python train.py --experts_per_token=2 --d_shared_expert=64 --moe_layers=[0, 1, 2, 3, 4, 5, 6, 7, 8] --balance_bias=false --router_noise=0.05 --init_std_router=0.00706 --vocab_size=4096 --rope_theta=10000.0 --parallel_block=false --init_std_qkv=0.0269 --lr_mult_down=2.0 --beta1=0.93 --doc_mask=false --train_tokens=919800000
Below are experts of layer 4 (counted from 0) of a mixture-of-experts language model. Rows are named router (the router's row for the expert), down (a neuron's output weights, with its number) and show model dimensions 0-191. Each number is 128 + 24 x the weight over its row's rms, rounded and kept within 0 to 255. Numbers have three digits each.
After each expert's rows: "raises" lists some tokens whose logits its average output raises strongly, later layers aside. This comes from a sample of Wikipedia text that the model never trained on.

# expert 5
router:097134103170146127099134156127117123093123107146147122133117128127146131106121121163135097143141101120124148135147075126107131135146131114102139155164134127111180165149107141125107113133099147117127126103124139110129134121085175101089138095122123106085071119140135134140119109110156163110143154136107078111115140146126120144158135145118129073167144138140093111121145105158126100092163157158153096152128156126179100130128117110123141154095121111127139112173105143109105113103151115168132109121112109109104074168099117082124134038104116153163178142109118134128150158095116176151
down0:096152109145118129129134149096089120132112159129134140109117141132122131111171143148142090137129149166118137147139139104126111127144135110139135169113132153095149086139093171107152127137139126131096118138140106195139119090117137174100118132126111059143085101118097118125099088130132111137137136102118147134127135094178134137158208127135103197079133132139125167119105150142104077098143122121127129140111117108124131163111123137150118132128109143123098179167163121146108104116174121095148127095111131127121147098180130127145083176119137105105137101118177130135143134136096115087
down1:143144131115094113119139092117155117097128118154128114135140122169131133162139107144151168091132174153146134168109149174152142108171149058126103112146112114161114144078156141122129167095129128109173116165097125117127118120161160130087122117137125104105113129137110143102129132096116115129120108139154180074157138120154167181111143162115147125124123110146111103139109136150155120081126133147123134175150147119140093144123115109099159121137136154120122112110147134086103128135110133097144150147100177152120165159132140126114121130062130181103171139156101131166146125124084166118
down2:166158162107124141087160111112108157139158094109108138185135123121106165092130134128126125119144113119125145106143133087145140112112181147149137174097130153126157152121102113126135129121148142142135161103103110162171112138096095110101120135123116165127107115099122110097126095094128091137119157113106166089173153164119116107138145162084141128118126110133111129110161113111126123118118096079124136155161105085096093098111134170129089103137109106138116124090089126134143144157110098128091135086149149087191177118100146114147112152127145115176129170110139088138128122098120134118
down3:152119123128076116147120115130122158157088148154134131169069161155125147100129118143120114100164127156132077084132093146090135109149105110119124086114139103118101128090136127122139136103188121165089136122158132106125119134188107099099124158112136134161139153115152088134159092157132134134136159150111115122117132133134147125112096093136095106115174151139103181150090092133120129077141093078108147112080122135110121131139170136102089119116145117152144137111123116143160104132126110135103113163159136172126144095133157126144105125130120144081099135144124089142146092132120162161
raises: "ceeded", "ent", "eded", "ived", "ours"

# expert 53
router:116127158120115125162129094144122169132159101158153144143107119139106137126139156109158137157151136154157093103137112136117190111134144104155112156090116129108165115133137097116125107100146107136146086098129112172108153114116121102138139131063161104143136102137112141138117121123120094167146133090152119172094130161141144164086151100116170128104132097129160141160111170154138142121153147142127151110123100061131154153116104091109111124147103088114064137150166104115150115112152162147157122124152149101063088132128125113148120094111140104141124145128123070125114132109121130094
down0:156126148126127078062122161138158162147119110104116107157110143135106102113101156136164084132138158185099147137107166144151103168145066123162090086141133181123143141121145151118135136153146147109150154119176141112155128138144103140139173103134081141125081151116124123101127153086138141106132111117096119141146084148092090122134167132122159147083130083109153156098104094120154153133111109148122155123151163126122119157144169177165121142165134129112124132101141128148129130124131130152141138128138134104113133106138109166129101119153112130155104128101100121131125131084168138102
down1:129131094117114097107121161136148151155117148102099149106139070118103116087123128068139182102120115136153160091105119112148095179118157128092146110127104183130150178153125145121113111144126139101094142155114113124156130089120099137099132132097117104119073127149120150130126081119135116112104116154116129132134121110169121134151093149118131149141078155118117127078139145142153105139119139129124142140129110086078146144155111163158114130117097159140108134149065142143110113107144073107104137126097143132096155152194093131157105122107130137131092141127125093103121104103146126105
down2:117134101141124104149133139146169133131089120145168157125155134139099116120132111124130136075131129130119146071146109112127092100111164135103057099130125133136128136101103080092140147137097130124070132130141153104114162086156125165113088122144151114164138140179126103147107109095139170135141151139137138124098125148078150160138166133078096111129170119134133088114183137133135150143155136144140141173175114115142166173126079130156131148107136135137118152113131156113147125155125139109147093131129110119166151160121128156132155144107106162160118131147126159156132078140085143129
down3:141130115113157102127122129122104117124116126136105149116181141103147102113149161135104132150123145126121133153130119130168128108148162150121094110102076148099174122119147104129121136118108098155176141141141080150105108128128113114126107107100127177133162112164161128143137157129116130094099137130149090150123083116145176147124101124134157109113095161104122143151115140105103154125046124106153106128108111125107133144130118082096118151159131150133112136134165149150119083117106185172152155143162154130158139134189137134095121088176111115115111095097108135177160136101131161153
raises: "ission", "itt", "ax", "useum", "iss", "aster"

# expert 54
router:115124150141107124167119147137103162105143123096145119086160125127110072123135095113104103166136146141123111139122127108099168119086141144137151160160141159148116128158140179141102155116143106114131124175108105125126144102100120119119155158156152125147126125131160177138132110063102121147137105174129127170149138128117107178155132115128098124128086112090088138152132083151159117137133159136126139103115103160125112108119114180108132130151109124113115108138095118156120127166130138096115096098165075079105129087107143124104101162117093147108112152118069131104102172140114158116
down0:136169160169131088124137127146139109078094128142139135138113129144130085126160105117134104089105089136122110106140156152125138164137102130127108166162173131163081144124147122105122101118118117129126118135118154150131148106112127125129147127125136108153116094122147102197144146109164123111100121079165136123181106112149130097118187101112149132141132122131155159114153071130151151111109104165113131142120135115141111167103089176104104122129120128145175120085126129119108104133147161097155125159136136149137125179129096117177129065104092119109117106106150191114132132110114144122
down1:133109126157120118149116113119091140084132081139147126130162148116118093109126119097145126127124127113094076159130128124151137114117130113112119108121148155145123122133113145157125150131176138145126100130075081140135099167125117113093165110160151098158124101103119188124113116141110106086121145122166127109129135127089168109136100114090107143119121129091144133110142097139145118136142150143112114116126118154177131078113165165112054086123138137135132127149103092179168145150128157116126088137082154125119151146158142108159135124129157100064135103136063133130119108160123089110
down2:104126148139115147125140120112146092145082100136148119138127101109129153145129139141142089137133144167111122129154151150150110122108152142144151102132137093104101083150153125111084144166165138145077146128129091110092085120130135133092135159115087113128114141119119106139141147098112107105097104119140115127130131083117139108099092124108096131192113137140102182125103125160142127150132140145152115130127147105098139107160124128148165082094176124121109111133134117131038107132123122152126143129100100144130106137166145102102142110070132154136150142105107155123132200140149082182
down3:125104136148153100152087154125131173157150116091149129096155091107151126095159109166152181164132112144084104116127088134122137113126121084105145089156112110159108133147148131117144100123122149155114125151151173116141138140117079143088112117137148134092092132126113115122125168162125095091107136153122148072133160149159140107130126139144142129105113109142149096109124136134126115095115165126145152115140132133137159125098167148172100104108120167105155102131135110070049121125128097130167150158143141113101102138139131072126112139170144128149100096152116148148113141141157111104
raises: "==B", "==", "==C", "==S", "==D", "==History=="

# expert 8
router:109150118170114112113108096127131131126151132121145124122127130147090133139193180133136139109104088127138117118142129105099118126146115159141117138114095127126125093118122146115125152117149093138123130115128099084104168081124157153153100100123137080168171131128121160085113108154111158178166143147115152150110095152126116166140102108144145101128139152203097113102116134144119126119096106085170133100146136140177088108126132140146112075088146130141159157124137093122114066103138129136140088138170135114116163124174150129117100113155105173137140124121137139111147137140168091135
down0:154111143124141103105124116150107161144096123159127111153108134136136177140178140092157125089134123180146139135177139101114152161147122151137137114076149103120128092156170087134121147199090109083117140087125108119096148116100114152128113105105138154091169126146117118131143166162120122117130127132127128141157057132123115127152123138092120120176147143144147131112147156095104118162144129127132135116148095113173098119124140125154113071132149138138112104184153136117104115136125145140148162157089164098087115122107119079115156076159134120135120144117113104113149128126151128131
down1:122115108085156118143153101147186140164155102119114125144096150142080116129161174126103156122108143089145114150167123179121119147149132181142119134098121113089122120122111143136124105170113126137110121125127136159136133084115084102138116120141084131120135124164134094107135114142118118154107121077135122132116117140138153186079107106152128141166146140115155103119140123131124110189102134170132134119161127130132129096155135092156154122165131089147107151125144119124167108135105152182137145115129112114134092120147107088113162144110158070186131129120118182148153148104135111104
down2:127119134140164095115141089134152124124146130117111150101128108143097080115127143123137122142162142129125132130133146097094106103104147131102099140156143155127119168188097168154127120120123105136087174091144143129123131145127112157063152166091097151104131084124165125136115158162156133133153087135096129142104138122125129136134123118091155114132113155129132143154136165165121138141148137141156100115170140145143141110104155175137104139128082116105118195166135076151135189123126113128140112089121107040090090134129140121102104135133115128121119119111087123115162114127153155133
down3:080112121102143134135126126121138127112136141101147130143133144115138114082087129130116147159142150147145111151161139183142121123101104141134212147138112127108128155119106137178148112099134136164164139145069114179130095099143117133139133154162127143151106169108139152098153120105152163132121129104102131105108158120120131078092093104125138175111154135147144096131131175139127157124095101144132108114108117139112109116198126109126119167116197146097123114113127154173138104140147162116188137142127153178103157151105108126111126091133159136136136133120090142105144124137131114110
raises: "la", "ment", "ion", "ion of", "lo", "ling"

# expert 55
router:108135148144164122122140155123162080121176175151170098080109112110124141084108118125126142113111092118103185130086096141120144115137129129151104156133147115107115108113156149158101080126097107159118146113116142135097097153131095129104089131096119151081147153182190118144113151122143105109150130083141126139143165104149131090111113147131128135112131138109126122164148137143117107148127138133117127112137144145087118116117129124083124146158157170151120139147089084102111130082123111114095169139109157146142177175120107142115104127152129146172121090167147148114129106126133100088
down0:153128146132125134075114127103103095119131128141125157097116165135104188138111124135137120112134137154123121121123132141152098121130132107125137165174162156160152166170109156137132099117125145073147100106162124132117123125110126106097120096098116084148188111132143138101123162089073140148089113158109136176171128126133116120126111149098126143139119166144123135094165125129117174151130096110135096131144170098147092106127134078166146146131134134118124128142149156104130084167146116122132082165153137130156095155141157112157125119133162113176137149077113087128140155144142077125
down1:088144113126120147132155151114132142129091167142092086129114095139105166138112146070085144127112117135142112150151151156135082100134152155114111124125122101113153130119105138154078119115186118114115126094175135126150172105150134119134112120155084118162116176131135098109178139168124111141142141102095133130145125124118136130147128122141102118124121071132140124127116106094128140164108127110134155150145111135136135147108102156110110141134105169167150060140138157100128106116115095096154101132162147133106162106120122156064126158108122169055135133113138116123134128179145095141
down2:111145093151139173108146102153119126130123153154126140146164102173186138094112178141117126098157140139113117173133116101156101096112130135148127123124131094108135139080135130136088151185119099137157078132140095138084162092100130143134082150113143098134123148129119161140153112085130137099110169107147129151170158100070167136108101105118122151118174104165129106116111108079105141109149111131158121124128145093146133138124138075112159137093131117140118131148149116118121110137139141145139179113098092127092116097153098152114135093151135145142130117098109117117151135084122158129
down3:136161111140160110115128110129156118171102141168090120133159143125110117106139155116106130175140086126166158162156090129141154128097181112119110119135111142137184074107116079081104095115103128187183108139142119130109136172125117167095070163120137144148162142106140141150125139150131104064160142090144151124112167118117127165158138135113126120101106142114138135144142108100154130124142107126159165153158120136144139129137143078115165127143162129133135112136128117146130145141110125134102120129162136124091133139113161107191122093119124144147137102082156110130146146132109103134
raises: "ese", "qu", "que", "ct", "ction", "sequ"

# expert 52
router:148138091094157110127119097160147107128113110104142145074155103127123140146121132108154097091128123146107126109175099171175130128116118122120094124134116121141130124111122170173129128143124122109121092150083097094107147128125114169144115134157116101130099107128092138111110157188076115147122118109131100135123116130159137104091132116107135139100125131103098092086153116100097078179100121111149136158156118143125139129130114173098119098116127107163135109123079112063147135095121103164113104116124099072157115113117141101132129126094144143108135139153099076140125185135134161129
down0:152135164159112113146148164102088118137118139170090112125109141119121103150167187152108149142132159154143134143125127128139096181155089178146142102085127121129108138094078158171116081125156134117117137137127153112181121147130104139120139145159099132143146050112142144158189096187130155113133165115107112123117131114161104107099139133141114128144114091162135135133122135112160139145132097137136122085103147128146124114115154116085113117117087118143113110129122134138105116155117156086109146126144166153086092122138134105126088127175139102115085119113118136122155117117096132131
down1:114113138155132124143109181173148107156111092120145149145103169128117148095146088094102126145156147115111137074119104132141144096139173130105088132173109136159132156083130119168138110138139081151096132126111122135078135082163136132140146130132135127121106143144153128135146096140130138098142146106096127122114138148165108116111111096127155125117124146159094127109127115115096135129089138145190117157134111117156103129093136142097148151162150154096140149127146124108150094146155141064143129141126128077100106143129156071186162130106145135134131100113119149050136133148128121112
down2:125165124138152160153108112112109131151137133152168103113192069150115127128147135110149085121089133140145119087127087137134128154118100124126124185138129132140148131125127144155118101141092100138120129148139157138104152096130105116148160094097150146104153129097121093114108143141134147117140128114112108141154165143171126152170182127098128166154122132137126147159165134136178079134103115126095115124140096117149138129147124163112137168130091123152102150169090137133166095083088164140109118077162080111114131115121170100139126110100121151109155147101122124135126188117142136164
down3:135102122096144155119144142124150133134123088126122120148136166134130137107165115146146104142125169135099128158144145126107136121123151118180082110176113145148089115113136152098141152144121107135120155149142128149141132150134134130144128110141132164086132138109120142112092163078111188143138159180125093114105115137117135153119118131134153120132079127112118087132160157121178177119121121109162108104117143082104100175193116144143091091153135118132116118104101154123128081127090118151051135102142133102158169093110147156134089125140124127140146159106152147174130133087134157139
raises: "us", "ified", "iqu", "used"

# expert 37
router:128117175171099159090129160141097146108116157121119083154121149129156146116099132140129107141148105119154165113136151141127151175070087175126082117112101083134140120113142147142152115130113087079145115095138150124126130120106157196116110143157118140126169155093143153133128149133150113119121116129128095080139129150122134139110133148114113120138106085106109093083089129137163131128110139134111100125113131157153151117121139137111131100153127122148144150147126117126120137101134152118158134114169083172151178129105105122107151159130135090136053079161099097130119103136105125093
down0:097112135079112122082180110134170130115140131167140119148097131130171162142086157113120139095091181176101105112128160103116133113126122119117107145099118123096138131118120107138109135162087109158148135141097102128127123148152145086162124148121126103132129091120134123162118141120125138138135142104103181101118113089112121135114172082109140093099092110153102110125116166135137101112159135110154132115099133118123137114087132113099151099147100142071140138118100151149083150135161094142079158110133129170178161139159100092166145136116150136173094133145133162114117122154126109116
down1:110120119137092161163067113120140118116111158108110151142173089142096112127087151131121106122142155114106142128089170102148090129168151116090088145133103151159141116154115122100117129104145141127093105157166146104125140134128150118110141156121100082187062134167166111126100083129130117115134137116112107130100142117136123097166099097092126163112135139123110146072119139174104150092148150126100135108109140147126145139124146102131091165121145108097145114171113138136099108132150150141115147107070132146133130146110131093112114128157125148133100138130099158169142176114158113155
down2:121195138141126133132136102125125152123090161141134127175087163123114147139126165103154137129107111151143130125141076135146115200080120118121160110092179104122142128128110148116133126130103128074109079106137147128147167097126159134048134142124138101151123097089151104134120145125135113116132129152157067141146118186141137097142131128089139138143129130147115137115108144137131141138134104093112086111083120146107161108162129123094107124129089156130103140135113080114142124126110152108142148114140134155149132121144094117177130126118124156081062118157145111124139157135151144126
down3:128130120091123156148119149102101134121112135131141132115134116187134057099140116077158125111145141103150136126149106130155123165118127104109122146102156110165143079178109147160131138129096154125140111135134138153099119111107094094107137146109156095138160149111148139151170141090139134130117167122153154111135146157143129132098083096090112096115168166178109130139171138162098083143096109097101123128158142144118127107127105188126100122188147158110099169126130125167124135117128148135163134120164116122130129088107100121101134141115093114097132149131150121165130147109146078112
raises: "\n\n", " In ", " On ", " However", " In the", " He was"

# expert 47
router:131129179108097136167095109089145134098086122150120127091169101138106151128114148097114121096157174113061127124108099142104137153181129130118132118135122148136095124144144118137163183111109087128127102103126123151103137111095152122121130148150167168118070115099077170153171148111137140099130135106136118082151098150146071134148151118150138122145120101176150116106130123111123131147165147116139133094102156128137100149161121105141100156156128123167136104141141107140125164112097125133176126144117138109105116103086152124108123109111100139117129140128145104155160154145102163092
down0:185132121123102122052144158099080125096123143149123105128102124138110108125171113091154120110121135113171130107132115077149110148085123094111101149149113160138113169135143118124111137120116120085148144148134090117149101147073166132112116132140131107120126107158168135107098139128167094143132133160128114111163141133124119111105121101122121084136136151128158158107161098125170095118129085150157123132159130173125113125196102130125141157121159116139130109133119158108091124099147136113132134130123108129139153163126183123185173123154100102113148121112130148149138143076091148102
down1:160141106110147112144104114134148108176097146119111142161124085132154136123126142107150119069177130166139086091132095115149124128133120153147133098128151159151108141132149112092168148089140156117157118109142142128108119148138145095145081148115144094143163110111125142159138153159090147128125137136115128108084140152144145176095136134135112131121157074094130132170145157138129117090121149173136135118134120111098095084142148148122138152105137159093127188135111142200117114112153166112121116147178113140113073133119118142130134121117200138132121113127155152128142173113134103126
down2:127131134149132076158124120112129106164078171147135131153109217125127126173124108154139113161134095115126115128127096107119133101108162179139137124124124152079123144145128136104104115135164139170068130129139109133107102156168107113124129112123155150132133161113137107146146128110097116114103125144085120203151115135136104144136181121110139143113127177108131158109155158113124093115113091150128129107145150090153137141095131167140147091138106166141125125113107170145103111150139144120135133183123118176145138151140150155139105127103166114141095067140132111140091138119133129108
down3:168178159126098123147137136179172116107112068134115101166154118127113095130128125144148109076160071124138151122120085100094119131107101145153146087140107159087153118071138094122118099137082149145114152159123139094105136128076128144163122126147124117112141109114109123156097170123135133144119128154108102127146117108143115123160141120143110140105136115164144136100077124105153110129147119123109060111142136094175140157159130145122109161120120099119132113125145140107132131155140106106133113095158158139081093134158101110107105141133108120166128149101135147132114140131091142072
raises: "ein", "e", "arri", "ero", "rid", "eh"

# expert 12
router:128150111158118135130116089124136163095115112138110114149132159138135124133106126131174145111138126184099110167130126113153107100161072132157097147133111164147093144099073121089158079094182106088129084113166132139142127093147140120099106153122126101133133092123109170152176131134198101124100111127144154146120140127132122099146147108122169135120106150130134091169163135143115143123099124138168131173138142163136144156133126101121118121124122175122115160135122155124156145112148142119143117147123177100115135084113145138185122125091124148124084133116143088153148111136118153103
down0:130098135139119184178113125127128099157172140134120119141127101094141090107137119136084108152126114106174118095115133139114118154100154153093104074146148129087118159149140115153096122088128124144112127212112142120178132136140114091101170135178163138143122114159130119084095099171139110092096078154152130124099099117121101125151106158089110122111123102094111156118141155138127135168127157134128109121100143094127136128112153141113138130151115143137141118125119133137092128097116089159154113110112130122142141147163132105102097121148084120103158138155138164117121149125071113106
down1:106123157182175145101137098149112141126116153160105108135119058140120129100119129136142111063105123123167142108102121140162103083124128118119062138187117142143125136142130135128146128113169142137142201145141181137118142132147141141144110084109133096137119133114116091118105130119134136157082157120110115130113129156167127123119158090060145162141089149120095092145149158138165121160104148093137161141149173152145156098131139127137113127118086098149096127128141129133132127128150126134114100154086133133121116100119082148119117153119120129129076141114095160128103117119135124131
down2:156116129173125174124139162101081097094155165112100128090149111137173137115104137140133117132125164139112118112121130122154141110146096147104122126142119095122143175128118110120114133155150135126133129104129130104182097124097130121142133131100159129102115128146113121140136130175146091131092095130105109128147160104110106107088135122129128129134125157074099084112102152147102131101137145111147133099108079120191151154142145137146125150105141127159156126131156145154112141128180089120109131090179098128137111153191106133111116142121060123140131149164064138144145126114100075102
down3:107149111130155143112106111164115130130092100113149164113124128129130122138112155101134123133120145165123092109119176115156120140126111105133110139117128107104120159155131094093123090105129110136105092082171147120133137127107088148146101148094178143141095119118083105120147124134142128142122139096127113097163099155097132093147132119124115149135117158130208109082090093147148100140124121150177126158137128110144133127139103095171108175131127093132118117129129073124115089127146146156155111177124108113080121093137156117154139112111136146128126083105136095089142055105125092158
raises: "amil", "eder", "riend", "ly", "ederal", "ort"

# expert 41
router:095151112130142118102133120139190139107141098121084139134131136142155093119168101105122122090111120082090129145147124094124148153156098136126118108105143150164120159146143108104129115116086143134197132096123121143180158092139139122126150129146162132168113130102116110109083111140089124147108152060113123116103150132136143095102159100138156129103072149106143120116124131167112084148136128086068129137141111128131098137142162107134144124124110094116100141123158089145127101126161126115134147136132095143146159181138123175146117164160168120096149103152114164102129126127100150122
down0:097104127096125127162131119151134147114126129089129146123156139099120153130130110124129106157109103157086139120089152125135105149103148088124116131113106125144169125122113102085130125149146101144099132153116155159132161132122111119126126125146086094122103084114144137103147142119126118088087131160163163140113133118151108133136074115095111140129088088125154148118065127111088140161129115153204088148068169104166150163159120112112140134176094125093126158110095121119082160125093148137162102109123119126142167116128163143155137141125132117133137132144128107072134137082101149146
down1:076140157114125160115121115129167160106141122079119135159151134166168103158108078094085142120124099162121072151114136104137145143154118140162111124086126139099102158101122140145105100160141155154116151104113101128107151138145106097095133077163157135141133140087128176108111125122108178120091128152124133093132149137136152148068146089122101107129104120094134135158135160127172091125183153154149120130134140128103144130132119121166142117155114137117141131125145123142105138150129117127145101125181110145165132086120137142129133157102180148162134149118135125115152143121067141154
down2:132148108119134157146151116124183105137123100172142090142138140143151090116173119109136124127086093108091142127102152139092130121157136116175127154124126150105103101134103144104131146139148158148117134134125104095129141124148128119165163129159101121155112080138160120119133126124102135137108154078131146158111150130110131112136156147116136160123126129076116146135118169162077167160152076120130125147134133154161128132129114134129132164138111093118145106132106133169191132171150142120137132153080102152076160065115161150103123134159172126089124125128142140149145086177171152126
down3:161092079151139127131117093115147127139091146144147080126127135100078100116158165138153121129084140126123178136132125129106127182153181092101141132117148123118130115090126136101099154153140164112143117143161185117106125129130125138127117115102090090104137162131092114139146128156151164114139096139096107127121111148078100119094128125110100108132145111126091133115144133149150150131116117128128169140165123119162100112162129135152163082133137098090111112109129128107093109169209105134155143121137082136139093164146098143127163152130129134124144111106124174121132150124130105073
raises: "|", "-", "- The", "| ", "- S", "- T"

# expert 16
router:151115113122177155154097154152101104091108104089149177112147154145138149135116137104100169137152152144130158162136139120140130152168143155140116166110168135104136119142096089121107153160134110089113153139135149102101170140131094142156141109137126110159133144136114134086097152130125132125156136110170121152113138141117135158143143117100173146097112089101125134158128195110142153106092124152134163107140102156120142165169121068164126154099122119116115165082121127115119123071114109153125122080098117110126158118119131132161145080146173139122126128135137129105110130109121072101
down0:099149133134131122125115118124123147140173125126117154127152142119137124106148155112135145097125127158104150120128150119136176153153134138152179115132079112116175151103161148121133172175142095145107145122125108097122112086125163143112117163141079137137127157125120113148082093118145133195129073135129143121105115140168150104149153169147162083118155096155107117118136103145169144106137082102084115130130118107108150136121141142064155141118117126141173128180114130185156137162127150111102115117139138107132107132132128115146099141165109123108093103122140170117118130158132189099
down1:152111108122128142150186119165112123149130130084149123136095166093122118145106113121115151132072085138109168116111132116168161062142127170086114107133131103118128144135112142130123124108141129124150129118130156105092099129127143141136139120112115131194124146144098138154117098151125123126078130130073118109151091107147147144100091077152121127083107144101146148140116110136105113129110096122123103167118123106103134097099152177108109127103159074124142125093173063107156108159137175131124130141140133144140115149106141139128110164152097144165172123136116135136143163172107135130
down2:183151145110129116124148136141126165099153108125095133150132093200112120105086123128099143148105145107110106129121136140172100117114126100103136127146151117145134144114120110101106164126122125181124175088105114111152154103116141149150128151118142138084133118111133139125153191117080132136106122123049102114143119131144118104139139191108100123111110120161129099096118100136182142150117140152137149120131153113144102112086151119113147147147166113141118169151107144138126118136153139164135131114116145125134121131135106077182130125180166119142137121144178117126134067128119078133
down3:165131148139114110157082068110207187185159132134136133123141153105141122140149158154141157129128132120145159142167110122160115156125108146125123148096166155118127116121091140088102112114134089097099103155171097117114136139097155137125130120114144102117146112131112112135129118112153133103164121118162144158111113097106162117147117120122138135085135144113132117144116128166140074098132099087094150083114109128149143128118103142170147141145107111136123120110136108087122076178150139125177103110151165110135133110160091101089141121143114120169156130145143132126122111119162172149
raises: "ches", "ime", "imate", "ter", "ude", "ters"

# expert 19
router:141107117122157151107132148108161141089108159150124176116107128128092169143145126157134125108104081141167108162149120118125112116138145087091126142111110110121136105125106094122139125095137161147098143108077164092165162168136176128097147111103093165138139130131139118127156127184149140131101135127116120131148128155129090146133129128126134112140090122107122125104138138071129144109107164131142109186118130118121137123121133102159148188131141173107142101160155161078084148157117149087091113154134114128141090117146121119088138140126121172111192138153129115124155144150183139135
down0:132142156156107150182100114115105127110107103156133147134118136143119150096134105100110142111100148127112101142090116116144129104144129108143141102138129120145138113073093090137177168172120127175169139132158105104135152116125146135108135171180111138136147147093149110085153137155139140139095121123115097102110106122169161152129148127154149145100153134114100127134090109110115173126123146120130138169103085161138064070132127120155121157154114146182128136159141105147161127158113109132139112108113142148078107117125102132110167150130137146135130109138116128139132125197192096134
down1:117135114119144091128093132128158098115135093110132106102102105140140114140157135103137157104138155146170125120129121126154123100148129108107112136134109146151130099089168141189144168134113160084093119113108158131122161102109133112167116130148126158158156145171126124149118087122120134180183108107093101124137141132146125152149177082170136143153115101126101112100146137183117093119143159153089128129104126146124106115159118104155146122074157127172128126099150107137177162165117158134138147137128131100148135103156116111078111175144139126153110119110111168147130108170165129154
down2:137131102111146138109097139112122131075139121159100116106102093130112149128190127110085114122207133122166076139096186145127130088132118135128138128112093162142115133126167143136139138121133152110114123145122057190121151122086127099136144145142113117122178125139082109159113113095149140135132146141105141132128123122149151118098141119128134134134114108138152087122130124107115115123133093139130150113137127169122108114111137129101146107059114116143123140143148137197134151175135131150132126092118057114163157091115115121145101137131135075142127135092146145159109151123126103104
down3:132167141104122083140138144153094132169098100150131099138135093129127098144094091115126112109137117169131131107151160110153097138069147107160108124074144157117121089128166084144139109103133131113151090139128113100122133100190126128124160137142123136154135116113138152168132102099100106127101155157120086135121151100132106163113093131118119115156141079125189109133128099165107138166090127127128120122133125121163119083145133140133109110114120106123120154102144119146089121144121153122132130148134103118119161165134157118093120169121077125126146117135114086105120107176075137061
raises: "over", "rew", "ore", "o | "

# expert 56
router:093099138136146169174137130104106129105142181127133110129143129172104106131158103105137117128117119132111088130145144135163142106140163099096081155102116119126156117141096119163148122134116116133162099112201145074138118202139154114093108098120123108075145160136086105100096110128132090107120141148103176122137154095097091157138128124108108127137123132141120143155122112147078122120165133126134140111148133113139122108136122133177134156130114134116145135097153120153080151123111114155098153154105132123119146152191186102139108096103141151117160119125118116152138144115116134171
down0:153110081172124127131100129140132106156125118099133139118109123103147113111126167098095102120157079101141145175138123077164080119143143174166192117083111167150151150104079164131132105158101145095115098108163161129108117125129117147089063126102146126119115138085123098118146127142132134095150124140140115112135117131149152158157182136095128125159138154099132151144164136137113139109118092153148105127113165082135159112111156110123124096143099123119148141105097148140152152110091098126141119116137127108132151109123157116142111135109175156145113145084147086121149110113127154138
down1:127153123175128156120147116120158105095127093131152100131096094123130107135125105076103108107105094147128109135156098177159144095113169065114122109149134116134131095137143083132117135107138133131104123147123149093118120126137121103118147162175128169162111121099150141155155089104102152128096142125138107174147143054176126119111115137170145143127121136126105112109151135139089125124117138129071100128133120129152146120130129191110112091133129121121120145125127101117082124148100129123133129112092151110140159171146046143106125151136113127155131117142162148092071147150132121113
down2:121149181083140097138201162134142143140082120122107108163137157094134120121119136105158114121127131154114132096080136138144152154119103123123123112090130130144144148154127115123101127119116105162146114143090155129150081173133109118121138125090116127085086154125160159110132172124121068096123115113120118133098103111147121097131165157122118147108095088113148135152157113114152149097158105139136154117133149143126133110181140134111108135170123130126127125144129150126094119120145134110134147126141071147105150119186142126144070154158054080143109118160107136134147157129090119134
down3:130113182148113100146162106144157115158136162116078112108102116140139130137176116118141139124139147105140128083116111128125089121104135120179115170144104140147120128170094082065109077111140116121105168112141137137122066126135109116138082203091163155139156125091111159094131161118142137105090166125134130121151136123116115116127113122123074094144157148150118153133093103091094141168125127130098139099127121141091154127146142148117132158120129130116140146126057114147086122099147132151101113129125124148143121135101108130141120136137084121136132085164153117114127121126094139127
raises: "cept", "ies", "c", "cl", "ies."

# expert 63
router:113164116145118112137135100127131095130167111176125142141123100158074163142100139118109127096138116153125128137147139141143130123101138125138161116067129124124104127124107108069128125071120130115127108147120066100114115136136108117107102153118129107107100135138127102115164141096088087121103108147159135122114157158137136131159143130126124142125144146098154061147167122143112145146101139100103149066147124119112135144168138082181106173123122147161093104085146094143134148085166155148168124127105098090176145113127159089122147156144156159103133143139126103128113110119144126102
down0:118144120127112148116109162091133141138123101130143095119131132120137088112161100110122141154149143127149126124138157176053121099106115157130119117102126131145123188110158113151097133148111113138101150146119118134089145138164114136136126114112121154112107118175154114168119154122140152094157187155124147153127154088112140104137117067162101192139140087147145117120129075117155125169134094155169095098142118077121105132127133122101147166120132102111151133154116170085125139167141138116126138169135109152120136176085080127097139111111111108155146136118101119163125135116103118142
down1:102196116130042147097139134138144167123123135121152126135104110101156107149171108122078127091132150096119087094157100130136133099156150097103134075116162108127118116110195136123123157119110109087113129134149084105129149147153107122091135106133146123155094125123123138141114123112161151137113121113141119134122096096158111119146161102161123151127165161129136165128127152130136112154111156107106133148125115100139105095134103138095141131157179122123163127128098078145120142086131166112121109119153107133119138130204101136112139174157129104079130112121122113103140136122127113154
down2:125092131094127111137161090128113158100123110110129139155112066135103122132173073158101131142157133130119117134115094179139135143124125119092147131130098129133091136103136037126116121086156114147099146126120107135106161143116149144146140117136194076162106110111095105186126103154117098124148154143132128134107088125142119134083080145115144124134128116135103093155103150131126140109112135082116135125155130122114155130121102166126139142109117110104116140115134135106155161097176139117157097096167129175170112106128087090147142125140133087125095101134106146149122095128141134135
down3:116154135160117105114113143154116146117099110126133095133128138178090132133109123133136162157142102146110148159124154091121120113154127168094154090091143104140161182129170143158130123140114117107118126125154129157124118099131119177127139125157112128144121168125149140119148115101084124112151158174116104131116138152133137118126130101196098122129143115125158133113097119123070118152133146102122142161121145142147102114108102109138147128081138136125091146143088092107169147120118147114157116152139118154108072167163159109135132164112150193169095115089148074068136150133128099127
raises: "omm", "ospital", "om", "und"